{
  "n_layer": 8,
  "d_model": 448,
  "n_experts": 40,
  "experts_per_token": 8,
  "d_expert": 128,
  "d_shared_expert": 128,
  "activation": "gelu",
  "moe_layers": [1, 2, 3, 4, 5, 6, 7],
  "router_score": "softmax",
  "normalize_top_k": true,
  "routed_scale": 1.0,
  "balance_loss": 0.0196,
  "balance_bias": false,
  "router_z_loss": 0.001,
  "init_std_router": 0.00664,
  "lr_router": 0.000879,
  "vocab_size": 31118,
  "norm": "rmsnorm",
  "norm_eps": 1e-05,
  "tie_embeddings": false,
  "optimizer": "soap_variant",
  "lr": 0.00191,
  "beta1": 0.95,
  "beta2": 0.98,
  "batch_tokens": [32768, 65536, 131072],
  "seq_len": 1024,
  "train_tokens": 338700000,
  "steps": 4464,
  "dataset": "wikipedia_en"
}
Below are experts of layer 2 (counted from 0) of a mixture-of-experts language model. Rows are named router (the router's row for the expert), up (a neuron's input weights, with its number), down (a neuron's output weights, with its number) and show model dimensions 320-383. Each number is 500 + 40 x the weight over its row's rms, rounded and kept within 0 to 999. Numbers have three digits each.
Before each expert's rows: "mostly gets" lists some tokens that are sent to it at least half of the time; "comes after" lists some tokens at least twice as common just before its tokens as in all text. This comes from a sample of Wikipedia text that the model never trained on. Tokens count by the router's weight.

# expert 3
mostly gets: "),", ".\"", "%;", "):", "\",", ");"
comes after: "\n", ")", "6", "7", "9", "8"
router:451481493494472466559537518469511525651560476499450549495506459602474434470506529505497506409460614545471493467502515509485530530491485515450446494487472424438551481453548449492452517515497550
up0:556450512552455427509492559486463544549480465540555540432519493535549489464457480490503527488492499458465569455475486515553512519504458453529509467543562492500467449501496424505537545478460481
down0:577523494488468508591546545539504517444541472490470473492494503499530431528580550514487488480509522395587523467482475533494540421516488428455520506493504469427491501504464497524422551501473590
up1:505531535455452444457503515483472468515523436467492527515468559451496437478455514492568566436526470495487485524493508554463482512485415520514472489499434536480543556582536483570540516514545557
down1:523513454471493517579458475464465528491513523521502514475479474480433536499421538515536548453471593513510452516494547480463449476539526471589480527479376591535588464488474507466544488503476536
up2:540520487444533498470482448475506490492473451449469473540450470541522516503418482506481499516484461561488493534475545473515530501463528500459515535514486522528449522474497604469507566426518504
down2:445459483554483458438497438568400496479519470500558469514432489502492496524508490571518489499478444538495489524492536547496509512531504535534548528540512447484541461513486527534461556497445505
up3:509533503495466441525486460502485556479521525502549496548531479569530502587485475505507489456467571511519481528492521545521481483386488503436546538428538397484539499522523573519499429431534662
down3:514538498500435467455467483480539469475469495507484409440466441560484511488522443513446494494541523582464542414504483549503542450481530511508454487464403568469408541535521482577501465542481518
up4:563475523491454518535477585474472523551526512524396501518483447564509442492558452472462546493516571571500492486469487502484593513522445534455523453466565551546467459468509469509522509542473525
down4:567440525515534483460471530476514527520555533488450454510552489551538564553579464452491535495502506524487500547484499525512466452442564543480467456547501487533519546517457522474472571508559487
up5:436472488503442503581572487552513522516478479451450553571462500501487511530477500509481485548536498483487530481492459554467574497508508457535452461402463462525466460462503586492481504529576491
down5:576520445472418428523492463508538537517472489493446562512495479499510450466492536466576561509510556557470446553492505542496476487515548485487562511437472574473470504456514492498430513485582484
up6:509531428491416462509517501503440414420551519517471553467503439469470439472509479533529453523469481493462510560406585530492506552491483442478414558460521551460454510550493544529480545462454430
down6:513485574480530516458482571502503539472458463453533529433524500482456497513522493480558461447552537514557514438449497554536535538561467509489482505449501508519460475564532470488536525484566410
up7:569501545532540563476586580457492472489486490460485531526441491469541519497510453547451597491489536537453425477488495490515534501465531488486467439497461503477519443436450501560481425531487523
down7:551567486500481474496470497510535544547495556471480528528493513540503477465557471495489503464468434510468483503580461530505549491510490452466512452510463526527470483475399495494543477499469494
up8:472523471505463453546420442476491426433553381468535521484490542513452522455459504515494543495439474493516448466528543530505519547536497483577529425432518522444466502439525553461484500496486431
down8:441506487520460498555500445530550511437503438492595480463505468510467508492411477550497385532489512515524498533479530519446492426511540493508469561503485508452475483519500516466522494510563515
up9:454457500462472489533528522492556444488496465493414493586492526502494555515523514486496510570475462513417501455462562502501440470480498531511532503552502520513467472549446485472465531515539571
down9:516502496497492505517468418490402499552516488530501553523509529557444485539498481417557509540499510484504506460498512526508519577413518454469585525513468447513487503480549549552528475559499545
up10:479504442571431440469554467455493521497518491509533490577437471535474491478529435499473456558505463516495560454459474506531489532480471515480451456451484542542491546467526510552455470580523526
down10:485496506465396496481497565505521558477462509535461503487567558518488511517477500455509509549476514551552493490464500468495500462509528512485442609449585439509470491529510465509509533453490504
up11:458544489490467556528524387532530490538566432526581595473493496535514467463508505477512523523461538429477517487516477454547470555530512521515552488517364524508504431441572528512480455515500519
down11:545486505502475480499496605480475500543573490488531481446524509490476480512430474531550400518449495463464484499587462469502432466534534519520460606579458541513514489466547508499462535435517513
up12:470473537440431622504495469484511521552496521495533525504562552423504477492481571533421443483476488555502487459497588504589493397511434500499546505467480497436586464428471452487474443552547541
down12:537480508543509504500470473457614416467454422490538544517493516479533507543482474482590499508495471530517465534424498478508557525528520473601441536516569538485526538531457471504509434529525531
up13:521594396475530522546496434435488526487490505508483502450533424473468540539479540500500532468444475504479478516486520500474469454532483398477546454588491493486550503487522473515456407512459546
down13:558499463551475542476541519479501495513431446540467555442433532496492471424462378554515452531543530495569470468488489463494506449510532537502511440456507561487500516570510525576448450533539508

# expert 39
mostly gets: " October", " September", " December", " June", " November", " August"
comes after: "1", "2", "0", "3", " ", "5"
router:481530513498489485510532494524540520521486428524471513484468474534473440506473545507468570515491576481511482453550522523540552549544502504419467473497551433522520552496530474483494486520484405
up0:501499520528468458526466536522509527472538478525492463575457519451490469478511500449465591460497510533447538462526482479518524454527539535480533589470565415532422491540515515491510527432560495
down0:491488507580425478613500505446527493537521494534449486529494536489470387537470480540538513558497532571513518541546444460433542422533516542453519507494428449559531492514417501481487507547537462
up1:474533404556428505504535477441531449479489550558522491455512528516469519601496515533548591445512523493532462466423545465515532520431522446483417521494529490541494513568542469515441484463549482
down1:524518478511482500502541489451483527453495532480532480545592514551443451526474518535535467439560514412525536474412497508442512454471440478505460509468520467542407477567489536546494390562523537
up2:523578457506478491511545425490562430480504464422552457497470571562541536492554535479482558437534525445499429483502483490482426477534490488467554529514436500487500490478472436498531488488507504
down2:480534488529549585500497567461432497539491547451506477465589509470486526551501485440492460529520502517484499492562546461489451457442498510531560454525553459527555433425508501543489523480430490
up3:450540527472597534532498551459488517463514506506507501471436504510497481489512563524507510526464602509577445496537505515527389591491473493469533483452451576488496544461543558509499517481510556
down3:477524528485500540567522472525531526471492553498476482491544497590532557547488552434479484504519537476501431506552531456493518485429518482579558492490573513442452524442527577416510478442429496
up4:514464521440568520517555474459457438591550445482520504513531409533418457514455439472505480452467478573580483494519556484456502518513503523483491463522493498496542506504462489458452504451530504
down4:511489446492529533526517550522511437441480470539494500526502527586474552517464498424495458495483494592471496537488458413524514460613511462457507491485466556562497460457515441493473492541442487
up5:534495501498455495503535501489455444596498501477498425500553398569489563434523504574460468418553470511425581515541522519503505453462485493449446542493454448504535547500499515462480539465489561
down5:496501489506478609428485534482461504479508533409501443516457416552490436555451519440542459445506451454464516505527466505507525474457517501467565515492436456594465463482493471538442553442471471
up6:502473442477500507464480478541502530549476462492472500538460519550571494522489524489526576508603501506453485521440466495492494479513500489501511509458469531523592488442564477432437505561509503
down6:470502524447484526593509572466590489438465504519479508489575436493578511508625521539578455464412556518530508466503482529494441473469449552551531505490452557478457489509461479591422507507508522
up7:458413536472583421488479454462546445537497505486557509534491461505445465511469442454521521509523487499487439546524532498441538509561446516486477558526491508515418459496481488459465516583498504
down7:503515488550452522402473558484544447513544485497489530427458448516513495520501479421402493490508459486487485550497518509490527466538539523592521531547518554440521492536497507535453524465501448
up8:466546464568503439552451508489479504497532476476506478533521511524457504571571534507480503559505526456440490522506518486447563494512507523524520478471572441455601504532483510524463559475554505
down8:425475516445468502478461528513473599502495494506513532477503475496497519478472487512505484484438493498495464455407507495488573526575577518512529499487444464543551523484425483410498518492431473
up9:505431467448522431580498490508504530493458516505540459479463535459488486528510464588484552439489429516434472510479461567486433519553479521484499481461501551478559489487495472548429420506446500
down9:600437461487498520421546528572494493548537527514478481454499481535522537457499478572537569508519453489538528560472521495487585536504449496565479525506547523503523538513506506509479486512483482
up10:590508494461503402514518530481497510492552439531511531515518556527504508569496492483458514453514508539481546520522475495497480527489486512516415495527509537548514506493531448573510442509426465
down10:512497454505448497454506444472512479481531490493525534525507543509476461490497500473515511481496469466466503511476554497530541466528484490527459405456497560451529500505585498418534507492499520
up11:489486536418518498434470437458531506503506483458492506412637474550491416509511506491490550466471490509499557531527485558435469466420485508499477461434477520575500570489498467414462531547493474
down11:479508495476510554525478456524435538554516511469457456470492541521559551473524477510484408504469467534513533524535561551494413446492529516504442461531471451545443458541439418463492517454509475
up12:523499465526551413508556514497473500527537435547512483538496466486522513529462458525504594517480510457471480380508499514526504516547549493544485514535506510470479505473566484510525478555478417
down12:492527496487494534522488492458516548502510513489510437542490499435516519499429509462519475489497580526495498581543521504458523594558479616532538483500459529491468512467525465499548564522574488
up13:443521415480549486461423465484556436477459458569572456487481394489476551534521474438563497581473481523516454506494506491444486506452543494580429506530510476500496444549551482579531465576512521
down13:539596489510487494492472504495495491472506541506458517525475521523552498501485481518449475477398459487502462484443474359494511480471552426501493523538494506512451506514484542493567573504518502

# expert 5
mostly gets: "%", "″", " —;", "′", "%;", " career"
comes after: "\n", "0", "==", "%", "4", "5"
router:476542425478466474520558494501535498453509558492477495535536494702495548449518501532470536548497532525477474482547511432572563553393521545515459496424573503525494533468541473507543455525438486
up0:502477512467499529513548440432506513503466520496497513480470523559549587475550554463566437534514448518519467542495518512489400481517578498476475421535469501466462429534469417523526528579516463
down0:520476520474485572525527460455485376461501522469484470457543548531488557518507418464522511501479518478566451581485519603465529416487522505436503478537510513487506510514469499496561560536531537
up1:439530497516465593511517548550498461486523648515470482532501476517427450497511506452479464517487493574505493425534537501510464527478540495511433520484505493452450481486516483480546530564556476
down1:458470521436494547573464517470462492525518577497536556416503492543578491523520524502519558544414515554517500432487522561508538508501407551506479523435462458498520517503525485507505565457495499
up2:575453422438477463506497523500522457495497529459549426501468527588483447460509512516542438460534480523506485457534524548588427437449495427481460535461550528504484488485624426492516519549494462
down2:540463447504522463493517484489467550474467523522547459493558509468524534508511485513515500522485575474566472527499538549592442508499475548474549538495492601513540486597533472481469561494481492
up3:468522491420428599446461522507509475509494496526564454454522401560533528495467543432452563517438568514492570479498530474526488488445516512576423560577421565524488526488504518516498489499523499
down3:505488463533530476485513548521532498511533438529464558447509421497517527534416473503587536439463461461473517495545491500535602526492493528477529462530496506476489527479474502501532559507479563
up4:506483435511454516494492559521529490439551543524453549476547402479554453503505471554532506492461446513418490523461549439531621575540536450558499545470575550563485514504582499451465499467475470
down4:482507497512484482534498495464559480559440494454484432561466504446547569462525531544428501463593484474557515540448565547539519450557536518581524473484451451441453547488498554487478527561547574
up5:425430472530482520480540475503504426536475463521420438497481484537468571571568445530510439535502452594456509449507525532491483466493503533496529465504468528440437484472473476451487472544501509
down5:548525507469516562509469498522487481556458541488522433486487541485486517539503449533530547530446522629525515478437412555474464492469462482498456561525484501494568498469493488459515475436468581
up6:476451438491445553464547511443498480503520511508506497505431521522465525476519513577478484445492511465546510430514511567507585436482488508491533415473532482511550483529500460542483444499523522
down6:518504511484415549494467509494455439499491542495511543531482488539523497540529454542531468523498524383451551531491491557507511461485579486408563452496506541512541569464550480484441540532482539
up7:477515472492513526552544442502479536561568539479542499523545494546500556487528491518464486472545507500466473563494545421500471493530459509611499494489481523553455476504530448504516518564551479
down7:473437459480528505575485492537523522469516505561451520517551456489559526485559556468505398431566503458514450499491492496496543544530469526554510481523507479530507505531520461510483542528467483
up8:507521520470469487413503498461521475486543459608572549478478509501438462561442469492522454537523486467464509452481483477558481541506451523508556500497509485517496554483528515481497519506452473
down8:548551554487497468391544456604534526510503484504452506497535456553515542535540475495455515458521532574475509458497542535507522544529469498480550451484473433499507530563529483501481546439454483
up9:566482543456475482478462463537489463410493556484529554515434521511469490512516463505391537503505506505467574567500489511483499575513439524530516518539493527505469513483596501534496518507516465
down9:460478557462430537519483528477503509406573471511479531433499552471546519557504584488499557562422479527577603507528490438434446457520538497502572493564514532535489440481479552508523490464492505
up10:505476455424492495484481575483500472420527498465535553581448467487518466467486501460502512464484515519548495467476430513535495557505523528519509546488496463487471462532583476586500462487498521
down10:530492465494570486519507470538537525498387516495525532486499516504455516450518505437503586511507514503495517507421563427590507448500481491588542550444484492450523533554440488517540468521471522
up11:462461403529484546477532620523422473456470527482481492495443480500546493522550497515531536497541500544503496518437478514508465465426500563556460515423549466470512447477467538503508503476434509
down11:437476466505465451502549486489518526493500503522492504530524543559493486480520559532474477504481524501529464491427476463473479527550463488524514480479495408468595503505563589497549507471559540
up12:491434560519525515507490509469418531505458525476509477549415515470507456475469528486511467491491509457471443486527471516517496418517459461544536532491487497488557551521557538538511392533497553
down12:527382515547487501481508491457494523559467484501536414573488546423539482501463476505524425498502538501557571508562497422457438502455520546560475490498506528510580596502471525508492461546419547
up13:475505510475505399513559520452540414508472507494432537521535438516480453458489535565521505497420495490446472484448551501541584517444485486504496483457530476518514521588503483543463439531468500
down13:546559489477513499486463561464486459421581482452526513516590557540480541428509485592521546460478514529550484533525456536488485466467535535514518541544531446494510474508473524494456502481541469